{"experts_per_token": 1, "moe_layers": [2, 3, 4, 5, 6, 7, 8, 9, 10, 11, 12, 13, 14, 15, 16], "lr": 0.00164, "train_tokens": 282200000, "steps": 4339}
Below are experts of layer 12 (counted from 0) of a mixture-of-experts language model. Rows are named router (the router's row for the expert), up (a neuron's input weights, with its number), down (a neuron's output weights, with its number) and show model dimensions 0-255. Each number is 200 + 40 x the weight over its row's rms, rounded and kept within 0 to 999.
Before each expert's rows: "mostly gets" lists some tokens that are sent to it at least half of the time; "comes after" lists some tokens at least twice as common just before its tokens as in all text. This comes from a sample of Wikipedia text that the model never trained on. Tokens count by the router's weight.

# expert 7
mostly gets: ").", " ==", ".", " California"
comes after: ".", "\n", " 19", "==", "===", " ="
router,259,164,198,254,202,219,252,224,179,242,151,244,209,220,269,188,115,168,152,207,205,177,285,258,141,247,199,153,194,187,204,169,154,145,239,265,217,184,172,235,195,217,202,226,196,207,168,217,168,178,206,208,191,201,296,201,117,210,234,146,189,174,274,152,165,227,173,210,168,129,217,202,177,175,194,183,227,210,185,256,221,260,221,191,150,199,240,217,161,201,180,210,157,243,160,228,156,203,139,209,208,256,202,154,130,203,166,207,121,189,184,174,202,203,214,152,172,145,157,196,187,239,227,356,153,199,181,217,122,153,130,230,258,152,199,241,207,268,139,220,259,151,246,259,232,143,158,219,156,195,147,171,162,172,179,170,176,124,164,141,233,130,222,199,167,223,214,207,181,150,233,99,267,162,239,212,177,78,144,264,137,200,177,207,179,199,204,182,141,254,231,173,203,195,176,189,166,246,229,213,214,140,220,207,269,157,176,174,134,171,180,157,234,174,192,186,189,185,263,211,141,211,236,241,99,191,239,223,216,229,245,165,213,172,214,230,210,116,162,246,165,219,214,220,160,213,196,182,178,241,196,236,229,160,209,258
up3,144,204,258,223,266,199,178,183,196,254,162,212,270,171,195,223,169,222,177,172,197,171,241,156,148,157,192,209,221,194,194,268,214,130,133,184,170,280,180,243,235,196,243,233,222,154,207,216,154,201,279,200,192,221,234,147,244,180,151,181,144,203,205,184,265,182,256,157,183,156,176,239,233,229,175,247,252,221,144,176,171,233,180,124,205,177,161,234,270,185,251,229,230,177,159,233,88,181,221,109,228,181,219,238,157,252,167,207,133,217,151,217,273,210,220,166,253,193,215,166,195,191,165,208,230,241,132,167,235,211,112,148,252,308,188,144,169,229,207,232,175,148,186,160,252,182,160,205,156,231,220,207,186,122,244,204,224,276,235,214,258,162,217,152,159,198,208,194,183,188,235,215,270,117,250,156,229,205,181,204,106,152,145,188,210,270,245,172,275,175,253,184,198,178,263,200,226,214,272,126,145,246,139,197,246,226,145,236,191,234,209,140,237,265,178,177,180,171,247,162,217,161,185,240,227,212,222,155,190,253,141,190,204,172,212,187,171,214,173,244,176,157,193,207,234,226,191,264,139,184,265,226,124,166,180,172
down3,218,230,187,253,155,247,244,179,165,213,129,190,196,221,178,207,106,217,217,208,187,278,108,240,186,190,209,235,174,137,191,228,172,145,254,222,259,196,152,201,217,165,224,232,182,259,175,255,194,200,117,215,136,171,196,206,260,202,230,187,245,227,231,221,244,237,256,154,248,204,126,160,222,173,239,234,240,242,252,205,228,187,184,169,206,197,237,187,251,205,252,204,194,184,271,196,203,223,210,173,215,145,218,167,255,182,128,181,115,198,160,256,241,185,195,258,181,249,261,181,175,241,194,269,160,264,200,265,195,135,250,163,217,221,166,315,219,195,204,279,256,148,160,228,236,211,257,239,219,220,259,207,158,194,196,134,140,231,204,222,221,236,239,186,241,220,136,242,175,262,113,246,195,193,170,187,232,228,163,174,196,177,241,206,206,126,229,219,200,244,264,139,208,147,320,217,259,181,135,216,183,236,243,245,251,235,189,200,198,209,255,163,182,239,144,186,262,234,242,213,176,218,138,254,235,180,204,234,208,209,159,147,198,157,207,216,171,299,160,195,156,221,199,227,183,299,239,267,240,220,224,198,239,174,215,215

# expert 4
mostly gets: " However", "After", "In", "On", " comp", " This"
comes after: ".", ",", "\n", " The", " that", " ex"
router,202,114,172,199,208,175,217,272,260,197,166,273,177,161,175,138,138,216,197,214,189,138,195,244,180,130,195,220,226,268,215,169,194,193,202,167,183,195,161,260,195,150,196,258,209,187,146,203,167,216,186,246,118,168,184,237,272,149,164,262,166,165,183,264,229,181,144,123,150,117,160,200,223,219,203,218,185,233,166,122,160,211,251,205,197,194,196,220,221,254,167,208,243,156,186,243,203,227,261,186,308,210,203,147,230,210,104,210,173,228,145,181,199,176,234,230,240,164,194,224,192,212,252,252,158,159,114,252,170,177,206,158,149,204,251,184,230,138,175,183,204,177,184,226,204,250,181,215,143,237,144,113,219,204,154,219,260,132,176,273,206,87,173,175,170,229,233,146,249,189,202,155,228,206,178,269,181,200,159,197,187,163,251,236,140,215,228,204,90,295,205,133,244,271,212,217,182,221,183,166,145,167,220,181,196,242,231,190,191,252,159,191,251,178,165,177,225,201,198,113,155,178,252,268,255,170,228,237,194,218,188,177,236,199,196,167,244,131,207,160,157,227,210,183,188,172,223,212,111,242,137,208,193,195,164,186
up3,247,164,212,258,264,205,134,229,149,301,117,220,163,182,126,216,209,208,174,238,202,150,169,177,137,186,205,253,204,236,228,214,166,180,219,205,165,284,228,273,176,208,164,270,243,225,160,230,169,146,188,234,186,269,159,174,275,241,163,263,203,157,229,154,183,169,186,129,216,191,241,208,184,131,139,248,245,203,264,231,219,228,235,175,275,200,287,167,191,239,204,180,202,189,233,210,194,214,149,135,230,138,153,133,183,198,197,144,190,205,215,217,178,144,226,122,237,144,218,220,126,156,258,214,187,168,169,192,232,245,131,262,195,178,218,222,217,185,208,192,265,174,255,232,163,185,213,163,157,219,140,280,254,177,193,246,275,232,178,270,192,201,237,192,179,208,185,256,175,238,263,154,262,157,194,189,258,151,157,245,162,293,220,201,229,180,244,102,217,216,195,220,207,179,194,220,148,261,204,119,234,238,162,177,218,215,133,138,210,234,214,258,280,179,193,129,206,136,156,232,191,155,238,157,196,147,210,187,269,154,133,203,223,203,182,206,151,220,222,205,168,175,175,178,170,226,211,180,171,181,166,181,207,159,191,215
down3,174,210,177,177,180,159,199,205,203,175,227,185,266,169,153,174,205,196,181,244,91,196,237,144,182,99,185,179,160,186,339,181,159,187,141,181,257,177,178,232,210,258,155,219,279,219,162,176,238,248,235,291,164,208,224,91,233,162,141,152,184,155,201,197,156,135,111,190,179,210,247,185,208,214,143,259,232,184,197,218,155,131,201,173,181,189,197,175,222,224,132,230,228,131,213,260,186,208,181,195,254,222,229,212,267,240,172,253,263,185,212,177,178,203,251,257,246,264,186,200,175,122,217,210,207,190,180,156,181,237,160,140,136,239,205,150,192,210,215,238,151,228,152,200,177,210,145,188,201,195,178,139,252,226,220,210,259,207,170,142,162,189,162,245,203,149,185,176,199,275,207,222,213,184,162,213,177,185,147,236,144,172,173,236,251,152,166,227,181,188,193,219,183,236,214,159,209,180,156,210,236,140,235,107,211,182,238,93,228,250,186,253,147,183,281,176,239,178,230,260,172,151,213,261,173,163,209,248,187,148,215,249,283,203,185,213,162,201,205,147,258,206,141,122,232,234,211,177,152,152,202,171,200,153,191,252

# expert 1
mostly gets: " 3", " 9", " 6", " 2", " 1", " 5"
comes after: " |", "|", "–", ";", "M", "A"
router,206,119,178,208,283,200,217,182,225,158,165,167,242,161,177,195,203,163,205,247,249,137,207,249,163,155,200,174,183,308,207,254,238,206,195,232,203,204,200,144,172,163,186,204,273,217,136,236,246,212,162,136,273,255,189,195,169,214,239,177,183,167,210,139,212,159,212,218,183,189,189,249,210,215,183,180,197,177,208,188,263,154,249,237,187,291,177,158,185,185,252,163,242,182,182,189,214,173,245,167,223,182,269,133,178,141,210,200,200,257,222,198,251,252,222,166,264,141,264,196,208,198,263,218,233,254,277,154,165,171,220,218,197,228,214,145,133,183,112,185,245,215,188,208,163,152,146,271,104,222,205,259,200,108,204,207,277,169,203,216,143,226,159,174,257,207,154,210,148,160,250,168,208,207,223,190,195,132,196,241,150,239,226,163,248,212,193,180,190,155,208,208,212,167,225,274,188,210,266,204,226,261,147,175,218,145,206,202,204,279,216,193,213,202,184,198,275,239,211,220,223,237,236,126,210,234,160,195,219,156,152,188,187,215,221,264,190,152,289,284,235,217,196,192,243,218,222,163,189,205,213,228,184,33,161,127
up11,182,248,211,130,234,197,210,210,192,204,189,214,249,198,225,233,170,280,193,224,217,232,177,206,180,238,198,200,203,232,208,169,256,165,134,196,226,171,198,172,188,157,179,233,290,216,260,200,246,127,169,150,218,170,188,222,218,188,207,191,155,218,194,205,188,188,108,208,213,200,164,288,258,213,262,243,175,175,174,211,256,246,146,153,248,276,252,159,239,227,187,229,88,197,171,218,164,180,245,194,181,233,81,158,171,151,176,201,205,197,227,242,153,216,155,226,199,172,222,104,221,250,133,233,227,206,257,174,158,194,214,196,205,229,200,156,200,197,154,206,182,136,213,210,253,174,185,208,164,167,243,259,223,135,252,214,227,155,141,286,171,183,133,249,236,217,146,214,222,177,215,200,197,227,140,185,165,101,214,207,107,156,222,207,204,253,209,197,146,160,147,230,167,221,201,283,175,204,189,208,202,237,186,180,221,157,235,192,250,182,187,135,211,189,183,256,309,138,257,150,203,183,185,169,236,137,205,153,222,194,141,185,260,170,246,280,226,185,221,248,228,204,172,239,207,178,212,207,175,170,188,206,237,140,216,26
down11,191,250,271,255,220,222,148,253,180,238,174,206,240,148,160,200,221,140,192,185,156,156,214,205,253,154,156,178,191,270,215,170,110,165,202,168,230,257,181,113,208,223,205,215,241,290,202,210,266,203,178,213,227,261,171,204,212,189,214,213,150,170,281,173,115,191,239,162,225,243,285,270,201,202,220,191,164,181,229,213,207,169,189,221,179,263,263,116,182,134,118,177,176,192,172,154,178,247,270,72,156,276,165,178,180,194,168,157,196,214,239,202,147,270,181,293,233,160,177,186,233,197,202,221,223,171,218,222,198,245,282,173,215,118,192,88,243,220,166,256,136,243,250,164,182,146,233,217,244,143,150,173,242,196,141,153,123,235,169,180,173,210,237,149,194,248,158,175,184,176,239,219,182,186,194,197,157,174,192,216,223,218,233,255,199,200,258,230,162,191,259,220,216,248,256,193,286,219,215,194,168,187,130,140,184,188,146,175,218,232,145,190,194,185,223,232,218,142,232,214,234,213,210,208,187,186,187,188,203,201,246,180,205,243,210,215,202,178,211,227,212,147,200,255,285,206,234,213,189,228,193,256,99,239,220,252

# expert 5
mostly gets: "=", "|---|---|", " Born", "•", ":", ");"
comes after: "\n", "-", " |", ")", ":", "%"
router,247,205,220,259,223,200,238,258,132,194,157,224,217,230,276,253,142,203,239,218,261,121,241,306,188,211,261,254,144,274,235,119,204,215,235,187,200,160,215,259,235,228,242,225,201,159,174,216,217,173,249,166,215,141,207,223,190,186,143,243,212,242,191,206,203,232,231,189,173,210,210,280,239,154,249,193,177,195,190,183,260,167,242,198,163,203,231,251,223,193,166,292,125,230,209,211,288,177,254,241,252,237,183,190,242,275,106,204,215,177,156,179,167,202,230,167,284,203,293,171,288,240,224,180,207,177,247,196,151,200,173,265,185,224,152,190,206,202,207,149,163,251,182,112,154,147,192,240,230,179,176,173,186,161,252,229,246,179,145,214,181,127,231,167,184,189,180,146,178,171,194,224,197,248,255,181,183,229,242,157,151,145,202,244,172,243,202,210,118,254,174,186,194,212,139,205,279,202,201,164,208,207,167,212,256,176,175,179,235,281,253,193,163,200,116,228,226,247,212,246,123,228,216,165,204,210,237,232,170,162,133,197,198,135,203,174,163,186,185,221,267,186,175,213,214,168,221,178,140,166,252,128,259,179,136,204
up5,217,265,200,207,202,160,140,193,190,214,185,199,241,186,198,179,148,229,136,251,264,237,217,264,136,275,153,234,160,188,158,144,192,246,186,111,220,135,207,204,187,268,152,235,172,155,195,235,220,189,188,175,208,165,181,260,227,187,96,172,248,227,217,203,212,153,178,207,211,183,247,182,180,252,250,195,121,172,230,242,286,186,250,199,114,179,229,144,172,273,168,213,257,240,186,167,200,180,220,265,213,223,176,267,193,185,179,188,141,196,189,199,70,196,243,175,260,288,208,223,168,275,127,232,270,149,197,220,207,240,248,256,193,207,190,206,156,167,192,185,178,212,124,182,193,229,206,201,229,203,148,227,266,119,159,222,266,221,182,172,223,134,179,165,146,240,208,147,239,191,210,179,212,256,183,203,185,188,248,148,163,183,232,242,248,165,154,191,222,231,189,138,218,175,183,200,203,244,271,194,157,146,214,212,233,207,205,265,116,193,200,169,141,252,159,188,273,251,158,171,207,124,191,179,141,155,263,120,141,179,201,201,191,155,203,208,164,201,214,166,233,130,175,137,199,233,223,215,164,170,186,210,241,140,136,174
down5,184,225,188,191,248,236,265,253,204,168,198,190,208,174,174,206,197,213,240,224,189,231,173,173,159,273,184,192,214,145,167,171,153,223,201,226,172,248,258,118,203,128,205,208,211,246,136,265,188,214,229,192,204,189,166,261,154,174,124,215,214,246,267,166,100,170,186,162,136,180,224,241,177,283,266,194,176,170,142,242,181,174,183,265,257,200,119,264,208,246,165,190,234,160,121,223,218,233,231,176,245,195,263,252,147,177,227,159,242,210,190,175,127,183,223,146,187,198,256,223,168,205,97,227,150,189,180,227,157,118,261,195,249,195,153,199,191,206,228,204,175,277,173,239,213,232,230,233,229,165,140,195,198,196,132,199,145,233,200,141,168,272,209,251,201,141,173,204,195,236,233,245,197,191,239,270,203,239,190,240,265,266,112,217,164,175,265,209,217,148,209,220,172,143,253,211,187,137,243,173,159,242,185,150,219,166,231,234,232,164,202,220,157,206,241,184,109,158,191,252,147,276,114,219,151,215,165,179,220,264,105,193,187,218,226,218,207,244,188,179,173,173,191,214,206,221,274,212,153,170,255,161,151,160,210,170